{"num_hidden_layers": 8, "hidden_size": 512, "n_experts": 16, "experts_per_token": 1, "d_expert": 416, "d_shared_expert": 832, "hidden_act": "tanh_gelu", "moe_layers": [1, 3, 5, 7], "router_score": "sigmoid", "normalize_top_k": false, "routed_scale": 1.0, "balance_loss": 0.000662, "balance_bias": true, "init_std_router": 0.0111, "lr_router": 0.000621, "vocab_size": 14791, "norm": "rmsnorm", "norm_eps": 1e-05, "tie_word_embeddings": false, "optimizer": "soap_variant", "learning_rate": 0.00209, "beta1": 0.95, "beta2": 0.95, "batch_tokens": 65536, "max_seq_len": 2048, "train_tokens": 393200000, "max_steps": 6000, "dataset": "wikipedia_en"}
Below are experts of layer 3 (counted from 0) of a mixture-of-experts language model. Rows are named router (the router's row for the expert) and show model dimensions 320-383. Each number is 500 + 50 x the weight over its row's rms, rounded and kept within 0 to 999. Numbers have three digits each.
After each expert's rows: a language model's description of what the expert responds to. This comes from a sample of Wikipedia text that the model never trained on.

# expert 0
router:453448654553548561525557489453395501479533489505546498444500516427546563389516512460534443612468534512517533577505489441468515472515562467529473416474499459466537471410566507524435483564519489
It responds to: Romance/Slavic name pieces. Word pieces inside Spanish, Portuguese, Slavic and Hungarian names and places, such as Álv-aro, Guadal-aj-ara, Iná-c-io, -ović.

# expert 5
router:546521482505518616483536520542603412450411493483476480490519384454479459434447558578504491441490468490533472560442472500503482519435499428464551461526522543521472467493603514548554466571441353
It responds to: Person names and credits. Name pieces and credit words in music and film lists and award tables, such as Mal-com, Mar-j-orie, "written", "| Won |".

# expert 4
router:478504477478523552456507456571513493566531529519466449507569500504523542546517569524507511573471450606501559514527506457506467570571441546500545540480533409577463549671540540555420552487567543
It responds to: Plural nouns, time words. Plural noun endings and time words ending a phrase, such as years, students, times, Today, plus final year digits like 1-992.

# expert 15
router:525458453514520495525560471457463469578477466484573487526525507601523493582540526508482563433535617453455448552531529441580437487486512493464483398493517397433564551560555497526523535546445562
It responds to: Sports statistics. Sports stats and results tables and game vocabulary, such as yards, touchdown, batting average, "Stats at Baseball Reference".

# expert 11
router:566521519535595605473486501509465515509512554462520475429498519411449424452430461657534489452495496577519558464378512463481446452552549415506531476567576485434529578433626415552468475502489513
It responds to: Biography openings. Birth years, "(born", "was an American politician" and career verbs in the opening lines of biographies, such as 1986, "was appointed".

# expert 1
router:592571609512492454556593469564498461539510586472478502615545425569477466498496530505507472559487457532413554504455578544546506599523499534515569565510514472569409439466517456483466469474475446
It responds to: Word-piece fragments in names. Short subword pieces inside proper names and rare words, often after an initial capital, such as N-et-flix, N-ant-ong, A-ven-ues.

# expert 14
router:470403403511565507471533545560503497497517490542536518399482470508490507462458451507558594447480494501492391482467464518469415426439573497359433467478574551527626534469547480469436567459538479
It responds to: Germanic name pieces. Consonant-heavy pieces of German, Scandinavian and Dutch words and names, such as -berg, -burg, -mann, Schwe-iz, Deuts-che.

# expert 7
router:514434439504539506437418483412435480458507530536460497472490518498533553531573551498491514590462585561450531442469575457440588573510442568542444476460524511523556489599503484535430498499542479
It responds to: Technical adjectives and suffixes. Scientific, medical and social vocabulary, especially suffixes like -ic, -ical, -ine, -able, such as cytotoxic, thiamine, economic, physical.

# expert 10
router:486588393513543535346489517472449416536546559526441440488555416460467496425538595543463466575524393461519438532448442543473555612541488518425559474510526516501471539501482489487329474517548470
It responds to: Titles of works, organizations. Capitalized words and word pieces inside titles of films, shows, awards and media bodies, such as World, Best, Twil-ight, Month-ly.

# expert 6
router:542476529406532578509570487478394441587410525566525480431544491418486499521495512606526551588449508478556520490421525543567492474473480653487601457516528465524488510460533373507533504577606537
It responds to: War, nations, dates. Nationality and military words and function words in war and history text, such as Nazi, Soviet, invasion, of the, plus day numbers in dates.

# expert 9
router:576475446482502467535496500431509531450505608508439550453448486530524518612518462421434569486515471618427525448435622538489517542635409486585518542517539541495424396591435523429517602475490395
It responds to: Taxonomy and descriptive quantifiers. Numbers, "or", "other" and compass words in species and plant descriptions, such as "includes one species", "shrub or small tree", "north".

# expert 12
router:385502518478518453532496539537444382482505484556464469542587498457527500525465552508490411502413538485511423452511518511414486490413460532525534465527511519512523424471475481543469439471595538
It responds to: Verbs after auxiliaries. Verbs and verb pieces after to, would, was or had in running prose, such as take, allow, defeat, material-ized.